Experts of a small language model.
Experts: 48 experts in each of 5 layers, 8 picks a token, a sigmoid router, a shared expert of 64 neurons.
Training: a variant of Adam for the experts, 570M tokens, 4352 steps.
Below are experts of layer 3 (counted from 0) of a mixture-of-experts language model. Rows are named router (the router's row for the expert) and show model dimensions 0-223. Each number is 50 + 12 x the weight over its row's rms, rounded and kept within 0 to 99.
After each expert's rows: "comes before" lists some tokens at least twice as common just after its tokens as in all text; "gets" lists some tokens that make up at least twice as much of what it gets as of all text. This comes from a sample of Wikipedia text that the model never trained on. Tokens count by the router's weight.

# expert 7
router:62 58 56 41 45 73 48 47 54 37 54 65 33 64 50 50 28 61 45 49 73 42 50 68 56 47 46 45 44 52 47 71 48 29 49 55 67 61 52 66 55 50 42 42 50 37 54 49 42 34 66 52 54 59 61 54 52 34 60 36 61 60 55 50 58 38 72 53 44 36 56 50 45 55 51 50 74 39 27 69 51 73 65 44 73 52 59 63 29 61 56 53 59 67 50 39 42 44 49 30 56 47 38 37 58 73 71 42 74 55 74 53 33 51 42 49 39 63 39 35 49 59 42 45 50 44 61 52 60 61 51 29 54 39 35 69 76 49 56 38 23 65 63 70 75 69 46 29 72 77 30 68 56 66 48 53 65 51 67 60 41 57 46 49 51 61 63 52 45 62 48 45 49 47 51 45 47 47 58 48 58 40 56 60 68 52 62 45 50 58 60 56 62 50 50 40 69 32 57 87 59 37 74 45 34 65 61 32 43 46 46 40 45 59 63 54 47 54 46 42 69 71 46 36
comes before: "1", "2", " the", " a", " he", " The"
gets: " ", ",", ".", "-", " be", " up"

# expert 22
router:43 47 68 46 39 52 39 55 37 57 54 42 40 47 43 48 48 60 44 37 54 38 63 47 42 52 44 62 62 42 47 48 39 39 34 49 51 54 49 55 52 69 43 40 76 50 40 40 61 72 54 59 74 61 52 48 37 43 36 48 75 56 65 32 56 41 69 48 58 76 29 56 50 69 62 49 65 62 33 42 52 46 55 40 45 49 53 77 47 58 56 72 45 25 60 55 63 43 67 44 57 53 38 47 59 44 66 50 53 52 42 52 54 55 20 35 40 77 44 38 43 46 48 68 36 68 58 55 45 38 54 35 41 33 43 74 72 31 52 29 57 70 52 73 62 62 64 41 48 58 41 68 52 31 58 65 45 47 69 59 41 62 58 64 38 43 75 55 38 48 41 67 52 79 63 52 44 58 63 46 54 58 51 39 41 55 70 43 49 48 43 53 61 43 46 47 34 31 40 75 78 42 49 21 47 49 57 38 45 57 65 47 40 67 31 54 42 47 41 57 55 76 38 43
comes before: "0", "1", "9", "2", "3", "4"
gets: "1", "2", " ", "3", "4", "-"

# expert 12
router:47 50 36 54 49 58 54 43 57 61 62 50 49 61 50 54 48 43 46 60 52 35 51 52 39 60 64 49 49 22 57 35 51 48 62 47 76 45 52 59 46 61 38 43 46 59 53 42 61 70 40 40 43 48 58 34 48 49 57 43 44 33 58 46 70 50 81 67 63 62 56 68 53 86 71 48 46 62 54 34 51 56 92 41 26 50 56 64 57 73 64 53 39 39 58 54 65 43 66 40 59 39 28 65 34 75 37 66 58 62 53 56 45 35 33 53 53 55 41 38 47 67 40 65 52 60 45 30 48 47 36 40 52 69 37 71 53 57 50 40 57 80 58 82 52 52 61 48 63 66 44 58 70 43 76 43 54 59 66 46 70 58 69 56 46 49 57 58 38 57 54 42 49 55 65 57 71 63 54 28 49 50 43 54 49 51 55 37 55 51 58 43 47 44 50 64 76 37 66 56 45 51 47 46 62 35 64 63 23 60 46 45 42 53 36 52 48 50 59 68 44 59 42 71
comes before: " |", ",", " (", ")", "s", "–"
gets: ")", "5", "6", "7", "\"", "4"

# expert 5
router:42 36 84 55 33 19 53 57 37 50 79 51 45 48 42 64 67 50 60 39 45 59 45 42 57 60 47 35 48 39 54 54 47 60 37 60 71 45 67 58 34 47 54 50 68 57 63 47 57 72 23 47 48 53 52 45 36 49 63 57 44 61 56 38 51 49 67 58 54 58 54 66 68 49 39 35 51 55 52 67 54 47 58 38 55 52 47 60 74 66 45 68 40 44 47 51 37 30 40 36 61 36 58 54 40 59 54 62 59 68 49 47 50 60 48 38 52 57 59 44 63 54 68 75 41 44 44 49 49 43 59 42 55 60 38 49 50 46 56 34 59 79 61 99 72 58 68 32 61 77 44 54 54 43 53 66 58 48 47 51 42 66 37 76 50 50 55 47 35 30 42 58 58 54 58 46 58 63 53 55 65 43 48 67 60 55 45 63 39 66 31 60 58 56 25 67 51 29 48 75 66 37 59 56 44 67 57 43 43 55 48 47 56 28 63 58 53 45 42 42 65 64 47 71
comes before: " the", " a", " his", " an", " he", " be"
gets: " of", ",", " in", " and", " to", " for"

# expert 23
router:49 46 46 49 56 54 50 35 39 53 63 64 55 66 45 37 36 58 54 46 70 29 52 43 45 37 59 42 44 42 51 35 37 43 40 48 74 46 51 72 56 49 46 56 36 40 45 54 38 48 58 46 54 57 44 55 52 51 47 62 75 53 67 44 54 43 58 60 58 65 37 61 58 62 50 33 71 43 40 37 50 50 74 25 60 49 45 73 57 36 67 50 58 63 44 39 42 47 57 36 55 35 18 61 41 52 50 61 59 48 42 55 45 40 54 48 55 70 42 19 62 58 33 57 50 43 56 40 53 62 62 37 31 44 41 64 51 37 41 30 38 74 66 91 58 43 38 47 52 43 43 72 58 42 58 61 47 47 58 31 43 60 42 64 43 58 78 47 21 48 34 61 35 69 67 36 63 46 79 41 62 42 43 43 41 29 49 51 41 49 71 56 49 55 66 59 52 60 49 56 69 29 33 40 43 49 56 25 48 44 37 55 19 42 42 59 52 40 48 44 63 60 33 49
comes before: " |", "0", "–", "9", "5", "6"
gets: "0", "2", "3", "5", "6", "4"

# expert 8
router:28 35 73 54 61 63 58 46 62 48 61 38 49 64 55 71 51 42 64 46 58 51 56 58 47 41 53 49 53 55 64 60 61 48 78 44 69 55 71 83 49 60 54 45 52 62 31 48 44 63 62 38 65 54 36 51 47 37 39 59 63 57 59 48 49 35 58 63 74 78 53 62 51 67 59 32 71 34 77 63 50 37 61 44 49 36 52 64 37 41 58 52 51 60 34 49 53 43 74 60 55 30 37 73 25 47 43 69 48 55 43 66 42 48 61 52 46 79 36 56 39 63 42 60 58 66 51 75 54 27 58 38 55 77 51 70 49 52 43 28 48 50 52 76 58 60 47 49 71 78 52 65 59 31 68 59 39 57 30 29 52 68 46 60 39 71 47 41 41 51 46 35 40 56 51 47 41 40 52 31 61 56 56 71 51 55 56 57 54 58 53 57 57 39 53 61 66 52 52 60 58 47 51 44 57 50 50 41 39 43 36 56 53 49 52 43 60 32 39 38 53 55 34 46
comes before: " ", ":", ";", " •", "=", " by"
gets: "|", "-", ".", ":", "5", ";"

# expert 11
router:55 40 50 45 36 60 58 37 55 56 58 48 49 59 47 60 54 68 53 44 63 48 58 67 57 44 62 49 53 41 44 46 55 56 55 55 52 56 64 64 48 57 65 46 73 40 31 50 35 55 56 47 53 70 43 66 50 44 54 64 56 57 23 39 34 48 73 57 58 60 58 59 38 63 64 36 74 43 26 64 50 54 47 28 79 45 58 57 44 46 58 71 48 56 44 19 38 52 50 47 73 48 44 72 43 42 63 44 66 24 32 39 49 55 59 24 33 76 46 34 44 44 38 53 41 53 59 52 43 41 50 49 39 54 37 85 54 20 37 38 46 73 52 75 56 48 45 51 50 43 41 74 49 34 43 91 25 54 46 53 33 62 28 44 58 48 52 65 49 37 47 61 48 72 69 47 54 57 58 50 58 51 52 63 50 44 58 64 39 60 45 47 42 49 46 54 48 47 54 57 75 40 39 35 38 46 45 34 42 69 46 50 51 40 51 32 68 50 50 46 68 41 39 49
comes before: "0", "9", "8", "5", "7", "1"
gets: "1", "2", "0", "9", "3", "8"

# expert 33
router:56 58 51 32 38 52 59 57 44 65 66 28 30 65 52 55 52 32 32 56 78 43 56 66 55 54 47 39 61 24 72 44 57 58 54 35 68 46 50 51 35 43 40 42 34 64 39 65 46 59 39 48 40 48 36 40 56 37 61 49 56 56 37 31 46 69 75 52 60 72 59 65 55 68 62 38 50 35 59 41 40 41 55 54 26 35 52 54 50 57 47 45 45 49 40 40 48 68 48 36 58 35 40 64 35 64 48 63 41 53 61 50 39 60 48 23 51 52 39 53 65 58 31 40 76 61 48 55 56 36 49 33 61 67 34 59 48 59 37 43 61 80 50 72 56 43 45 54 62 58 37 76 55 39 72 46 57 55 53 43 54 55 77 62 36 43 55 60 71 49 68 40 51 47 56 50 52 39 34 31 65 43 22 66 51 42 41 52 51 52 39 61 52 68 43 51 56 36 70 78 70 45 67 54 64 58 44 36 51 46 51 58 37 49 54 56 40 30 44 49 52 69 37 38
comes before: "\n", " ", " The", " In", "s", " He"
gets: " |", ".", ")", ";", " (", " –"

# expert 4
router:54 36 42 53 34 52 45 35 51 47 69 51 54 51 54 53 53 48 52 39 62 48 53 67 49 41 70 25 61 34 52 41 54 61 59 52 63 54 63 51 48 70 56 51 74 44 35 23 57 76 44 42 50 65 65 41 46 28 50 41 37 59 44 35 52 48 60 48 55 51 51 57 40 81 68 54 52 66 39 30 52 65 80 17 61 44 40 70 50 70 72 68 33 71 67 17 54 44 54 31 69 39 57 56 58 58 56 64 59 41 42 50 43 53 50 39 41 74 43 40 45 59 39 77 43 50 58 56 48 46 55 51 46 37 42 74 64 48 50 31 59 57 58 85 59 71 54 58 33 47 41 89 56 43 58 77 39 49 41 45 34 42 33 53 56 49 57 66 42 42 36 49 59 63 67 50 59 59 62 45 49 50 45 55 55 52 60 56 38 45 41 60 55 58 46 49 47 40 50 51 77 58 45 43 67 48 56 54 44 55 60 40 47 44 43 52 69 55 56 43 61 61 51 43
comes before: "0", " |", "5", "6", "7", "8"
gets: "0", "9", "8", "7", "5", "6"

# expert 21
router:52 33 48 56 53 58 64 45 57 47 59 40 49 48 53 39 40 51 55 37 50 56 44 62 42 46 64 37 50 36 56 45 48 59 47 40 71 51 51 76 41 58 36 53 74 37 31 29 56 69 37 46 47 72 63 44 35 49 49 58 60 57 40 41 56 49 66 57 61 49 53 51 49 72 68 44 64 55 47 24 46 66 87 31 46 47 48 67 43 61 63 89 38 72 65 27 58 38 57 30 67 33 40 70 55 53 43 64 57 46 52 58 51 62 42 41 57 65 31 46 42 67 50 68 39 61 64 43 47 35 66 37 32 41 52 66 64 35 46 38 51 68 54 70 73 69 45 50 31 47 58 81 53 38 73 64 37 55 65 48 50 49 44 56 46 40 54 57 46 43 51 42 47 65 70 40 57 50 56 61 45 45 46 59 62 51 59 56 37 49 45 51 63 41 36 61 65 32 45 59 90 51 46 44 41 48 53 49 31 52 63 47 52 39 43 49 61 59 62 53 68 65 45 47
comes before: " |", "0", "5", "6", "7", "4"
gets: "0", "6", "8", "5", "7", "9"

# expert 9
router:49 45 62 43 46 52 64 59 44 47 49 47 43 47 51 53 47 70 43 44 60 60 44 57 75 44 61 48 33 39 27 47 52 65 49 54 63 54 71 52 41 49 63 68 78 35 50 54 39 46 34 66 51 62 48 47 28 49 48 42 46 53 32 44 51 45 50 50 77 62 50 81 43 59 48 56 54 56 44 73 48 45 44 26 83 55 44 67 68 62 53 53 64 50 34 37 61 59 46 35 68 25 41 47 43 51 81 74 52 48 51 35 47 53 59 47 41 79 57 46 57 46 67 52 50 43 66 51 42 48 70 47 38 48 43 72 48 28 46 18 44 65 39 77 49 53 66 59 55 62 32 57 57 53 40 76 40 51 38 34 33 55 45 48 51 56 36 35 38 45 55 52 45 63 67 53 26 65 61 50 64 44 60 62 53 46 64 58 49 57 48 38 47 56 47 66 62 45 54 72 74 45 47 18 56 37 57 34 56 61 45 38 55 47 45 42 63 48 43 52 67 56 39 69
comes before: "0", "1", "2", "9", "3", "8"
gets: " ", "1", "2", "0", "9", "3"

# expert 6
router:49 47 42 49 42 52 57 57 31 47 38 44 51 43 41 55 50 57 45 44 48 46 52 67 63 56 48 41 47 51 73 47 49 57 52 41 45 65 52 56 66 62 56 52 61 58 35 44 43 44 38 59 48 63 45 62 38 54 34 55 49 63 42 45 40 52 59 55 65 44 50 62 38 57 59 42 80 55 36 44 50 53 52 27 54 28 41 76 14 61 55 66 64 33 64 13 20 66 43 62 76 58 40 63 51 62 61 54 59 58 53 39 62 82 67 42 52 81 35 39 51 54 28 40 47 46 39 50 60 43 48 50 58 39 35 76 64 28 28 25 47 70 73 51 76 68 42 45 35 46 45 76 33 37 57 54 43 63 64 51 62 68 32 55 54 53 58 53 48 67 53 62 54 56 62 38 44 48 59 50 58 35 50 49 45 47 53 64 46 63 46 48 41 54 52 49 64 44 45 52 74 47 47 39 39 52 49 27 61 60 46 41 48 62 57 52 72 48 49 61 62 71 43 41
comes before: "1", "2", "3", "4", "5", "6"
gets: " ", "-", "–", "%", "up", "present"

# expert 32
router:55 47 58 39 49 56 62 50 41 62 59 43 32 63 62 64 38 51 36 53 60 44 48 57 57 60 40 38 56 18 47 62 44 67 40 31 79 53 40 67 36 46 46 51 51 55 33 39 59 57 58 67 30 54 39 27 52 43 51 44 66 48 47 46 30 57 69 66 61 64 53 61 51 71 59 39 59 37 63 63 32 36 82 49 53 36 51 47 54 57 45 48 46 60 52 40 27 68 63 41 61 42 34 66 43 50 50 41 50 50 63 50 56 61 42 40 50 63 48 36 48 42 33 29 75 57 45 52 40 45 50 18 57 59 29 53 45 44 55 24 53 61 53 59 36 39 47 51 64 48 26 55 53 35 36 65 51 48 61 61 25 44 28 49 46 51 54 51 56 56 64 24 62 62 52 42 48 44 56 38 70 32 45 51 43 39 57 48 56 62 33 68 29 73 33 54 56 47 59 77 67 30 59 72 46 35 63 34 45 63 32 41 58 51 54 40 57 42 45 49 74 58 37 47
comes before: "\n", "-", "|", "The", "==", "==="
gets: "\n", " |", " (", " L", " M", " B"

# expert 29
router:40 33 57 19 49 41 44 50 41 54 48 33 56 45 51 71 47 60 51 36 51 48 64 47 52 55 59 54 48 48 38 51 57 65 42 49 69 61 61 68 55 59 57 57 55 40 34 44 36 50 65 68 47 57 59 46 42 51 24 67 57 55 35 46 48 50 71 66 87 83 59 53 53 43 60 40 41 46 37 62 61 32 59 30 47 42 37 74 36 47 78 49 45 62 44 30 42 46 70 55 65 46 39 54 31 81 49 65 51 46 42 60 42 53 36 50 33 63 49 76 55 40 43 46 66 64 42 62 57 30 47 31 37 60 42 71 46 62 45 31 67 45 47 73 50 63 46 38 62 77 52 65 61 38 47 52 45 52 53 43 35 63 38 45 32 40 42 22 42 52 53 43 55 63 76 53 38 67 50 46 45 35 48 50 46 50 62 51 41 57 41 50 52 58 56 51 42 54 44 53 59 32 70 30 41 47 40 56 32 62 48 44 53 45 63 56 56 37 35 55 79 65 55 42
comes before: " |", ":", " /", "N", " JPL", " information"
gets: " ", " (", " his", "′", " most", " The"

# expert 20
router:41 33 71 47 55 63 45 57 44 42 54 19 50 62 43 46 48 53 49 46 56 38 45 53 43 45 52 46 61 51 40 48 51 49 54 31 62 68 61 73 38 72 39 45 42 53 39 46 33 61 62 58 47 58 58 49 59 33 39 66 48 50 41 38 49 42 78 59 72 78 58 61 41 65 64 21 83 51 45 71 40 59 55 53 44 43 58 62 44 62 52 72 53 68 44 33 61 46 65 42 83 44 38 76 33 57 31 51 34 35 57 74 35 71 46 38 57 67 54 67 46 52 42 50 58 70 55 56 46 37 62 38 53 80 56 54 58 52 50 41 53 66 36 65 82 64 37 46 56 67 56 57 58 41 69 64 44 72 45 16 44 61 57 41 47 62 56 57 52 58 54 42 43 63 59 49 52 43 53 50 54 47 61 52 63 53 53 60 56 42 47 63 55 52 47 46 62 54 57 56 70 41 56 43 46 66 51 42 61 57 37 48 66 45 57 55 57 31 41 37 70 57 42 27
comes before: " ", "\n", "-", ":", "=", " —"
gets: " |", "|", "\n", ":", "-", " the"

# expert 41
router:59 50 48 57 32 52 64 60 43 56 55 42 48 55 50 60 61 71 62 43 61 54 53 68 70 64 54 39 43 36 51 48 49 62 54 48 44 45 69 60 34 47 58 60 71 43 46 40 54 66 50 67 44 55 50 50 49 39 58 48 65 55 37 24 40 47 70 50 65 79 43 59 44 69 69 37 66 34 36 69 35 52 49 29 71 38 48 62 40 45 55 64 58 55 45 21 40 59 64 42 87 40 53 53 34 46 56 55 60 35 40 38 54 59 56 32 30 66 54 34 61 43 55 53 54 58 57 56 36 28 64 36 46 48 42 90 66 23 38 32 56 58 46 59 59 41 52 51 53 59 60 63 59 51 33 86 42 45 62 69 24 50 22 39 65 51 54 43 48 42 46 57 48 71 49 47 36 63 60 45 63 57 58 60 54 43 63 75 43 59 47 38 57 55 53 52 52 45 59 49 70 41 53 50 34 37 55 49 49 55 62 54 58 45 61 23 50 52 38 44 56 61 35 51
comes before: "0", "9", "1", "8", "2", "7"
gets: "1", "0", "2", "9", "3", "4"

# expert 25
router:63 40 55 56 47 54 45 49 43 57 53 50 27 55 45 68 39 69 36 31 56 52 59 50 59 48 56 33 54 41 42 57 34 54 52 38 48 42 48 94 57 61 48 59 58 32 45 45 60 46 56 51 28 70 54 52 43 40 37 67 54 63 45 52 39 53 51 63 76 78 52 53 54 71 58 39 58 45 39 71 49 39 61 45 56 57 43 70 43 63 56 69 46 57 50 20 35 56 55 61 70 48 34 68 41 73 56 59 81 59 42 45 55 65 39 47 48 79 59 38 44 26 43 38 54 40 48 65 39 55 60 39 46 64 36 65 54 40 44 26 61 53 63 57 50 52 52 48 66 58 43 71 65 37 23 61 44 68 59 43 53 73 22 52 47 57 34 35 49 75 60 34 61 77 70 36 37 38 67 47 53 43 48 46 42 61 74 49 51 60 47 45 43 59 34 58 50 44 39 44 60 52 52 63 36 41 50 57 43 58 39 37 52 56 53 48 57 39 45 59 62 40 41 47
comes before: "|", "-", "\n", "==", "The", "==="
gets: "\n", " it", " \"", " also", " It", " t"